Weights of a small mixture-of-experts language model, trained from scratch on English Wikipedia.
Experts: 192 experts in each of 10 layers, 32 SwiGLU neurons an expert, a shared expert of 64 neurons.
Training: a variant of Muon for the experts, 670M tokens.
Below are experts of layer 8 (counted from 0) of a mixture-of-experts language model. Rows are named gate (a neuron's input weights, with its number), up (a neuron's input weights, with its number), down (a neuron's output weights, with its number) and show model dimensions 0-127. Each number is 200 + 30 x the weight over its row's rms, rounded and kept within 0 to 999.
Before each expert's rows: "raises" lists some tokens whose logits its average output raises strongly, later layers aside. This comes from a sample of Wikipedia text that the model never trained on.

# expert 122
raises: "0", "1", "7", "9", "8", "2"
gate1,174,152,240,246,208,195,205,237,238,206,156,201,207,219,194,249,185,162,181,165,162,208,203,188,214,220,160,197,173,152,219,225,142,249,220,217,222,116,197,178,207,126,201,199,222,172,193,197,211,195,182,197,204,197,261,177,311,163,192,178,209,206,157,175,160,164,195,243,184,164,171,173,223,201,205,195,190,139,153,193,231,153,225,222,177,218,157,199,221,189,209,196,183,175,211,230,204,217,184,227,235,211,227,218,160,203,204,199,241,260,171,217,215,243,185,178,193,200,216,163,176,157,193,235,199,154,186,180
up1,190,257,169,189,219,229,183,153,175,231,211,198,149,230,250,161,196,223,201,241,163,134,153,201,201,170,214,143,161,239,213,187,212,179,236,151,169,232,214,238,243,206,193,165,156,211,246,204,223,149,222,196,222,221,139,232,172,225,200,213,218,152,230,200,198,236,239,207,215,277,215,222,219,184,127,167,170,249,251,185,205,178,200,179,184,158,225,152,200,195,198,184,227,189,201,205,203,157,168,170,184,209,168,193,229,160,232,230,169,235,208,192,196,205,208,198,201,177,149,252,209,210,209,152,201,191,213,193
down1,212,230,213,178,199,211,245,253,146,190,249,180,240,191,237,215,247,198,165,138,166,172,190,198,202,189,233,209,230,191,162,196,233,180,241,202,193,194,170,263,213,224,228,234,217,193,215,173,227,202,194,234,190,145,226,192,240,162,217,207,156,178,204,231,189,236,226,191,219,182,145,217,233,197,225,195,186,235,175,211,241,251,172,210,227,254,149,257,232,230,171,217,179,205,195,211,208,193,232,156,213,149,177,169,186,161,189,182,210,206,171,219,140,267,233,237,208,232,194,174,245,234,223,161,217,231,155,235

# expert 174
raises: "0", "s", ":"
gate0,212,243,223,245,224,183,257,153,207,220,209,205,225,125,193,181,212,212,197,183,208,149,222,207,274,195,141,188,207,200,236,188,220,207,214,188,178,249,229,219,202,223,115,154,189,235,234,203,188,214,197,172,256,219,188,232,195,235,188,161,246,186,246,260,192,222,161,173,251,192,221,122,268,228,235,192,192,209,188,179,152,180,253,189,170,232,168,153,174,193,204,191,180,220,160,177,239,189,246,238,218,190,215,174,213,217,178,171,197,194,217,194,201,227,200,203,207,220,222,214,163,235,215,207,230,192,176,210
up0,207,212,214,239,213,161,159,121,225,253,193,247,289,150,225,205,245,219,203,176,161,166,191,170,220,172,144,243,221,171,245,161,212,207,244,229,166,205,204,174,173,191,129,214,211,207,204,232,152,221,198,226,216,215,226,234,232,203,170,204,257,209,187,213,224,187,150,143,233,211,203,185,270,212,223,207,204,206,229,158,163,203,214,211,161,231,178,197,179,189,166,255,182,197,178,209,246,198,232,251,207,219,212,182,229,242,237,182,253,211,200,198,190,190,185,203,211,192,220,194,188,170,216,208,196,165,203,156
down0,232,176,237,187,208,207,152,198,175,230,143,203,227,197,236,206,212,194,185,159,203,185,224,148,184,191,209,187,147,202,197,198,166,221,241,247,225,208,260,181,149,206,165,186,214,212,191,179,221,223,259,196,233,211,264,212,254,213,209,185,256,205,230,140,153,229,161,217,196,209,244,246,162,165,243,189,231,192,189,181,221,228,210,155,250,225,188,247,170,161,198,159,206,201,245,219,185,231,229,211,196,144,148,146,232,272,210,165,200,155,180,158,182,218,212,190,187,238,218,185,199,198,224,205,184,197,192,224

# expert 157
raises: "9", "8", "0", "1", "5", "en"
gate0,190,226,174,176,220,229,222,180,154,220,228,194,210,164,239,216,252,167,134,183,217,264,207,236,199,211,228,179,161,216,200,215,198,178,144,203,236,177,234,193,221,180,212,202,182,210,214,213,144,283,222,169,251,205,173,227,225,203,219,206,195,221,207,167,189,188,170,222,201,200,234,161,160,169,206,211,220,214,188,189,211,177,209,202,174,249,233,241,219,188,196,179,182,167,196,206,215,263,207,168,177,203,256,245,193,229,196,177,137,230,177,217,162,172,173,231,270,199,263,113,201,213,173,227,199,207,259,193
up0,179,214,184,182,215,163,217,209,262,189,207,178,158,246,220,183,152,213,211,184,199,209,183,146,217,208,183,218,244,197,144,172,179,205,209,202,191,255,200,215,175,236,136,204,206,193,168,178,259,102,141,235,167,190,233,203,211,249,194,190,172,165,224,234,191,219,174,194,231,194,193,237,292,233,206,178,210,214,187,208,205,252,183,200,205,225,182,173,153,201,218,261,211,240,193,169,191,201,216,217,214,198,163,170,194,187,218,227,214,190,225,169,244,263,262,201,181,188,186,253,173,210,237,203,205,233,160,200
down0,226,215,189,170,231,177,224,212,148,239,224,205,200,186,195,200,223,192,162,230,218,226,201,228,160,192,241,198,172,194,163,245,147,246,170,173,190,220,197,238,199,203,201,241,144,204,165,204,176,144,200,262,214,203,225,174,221,166,254,212,215,176,202,178,216,201,176,224,215,195,213,174,214,237,186,219,238,180,188,150,188,128,217,168,168,249,176,200,233,204,211,236,230,260,220,257,165,216,255,157,146,200,221,280,246,189,244,195,197,235,192,179,172,181,173,222,166,169,246,220,186,213,170,203,237,233,214,226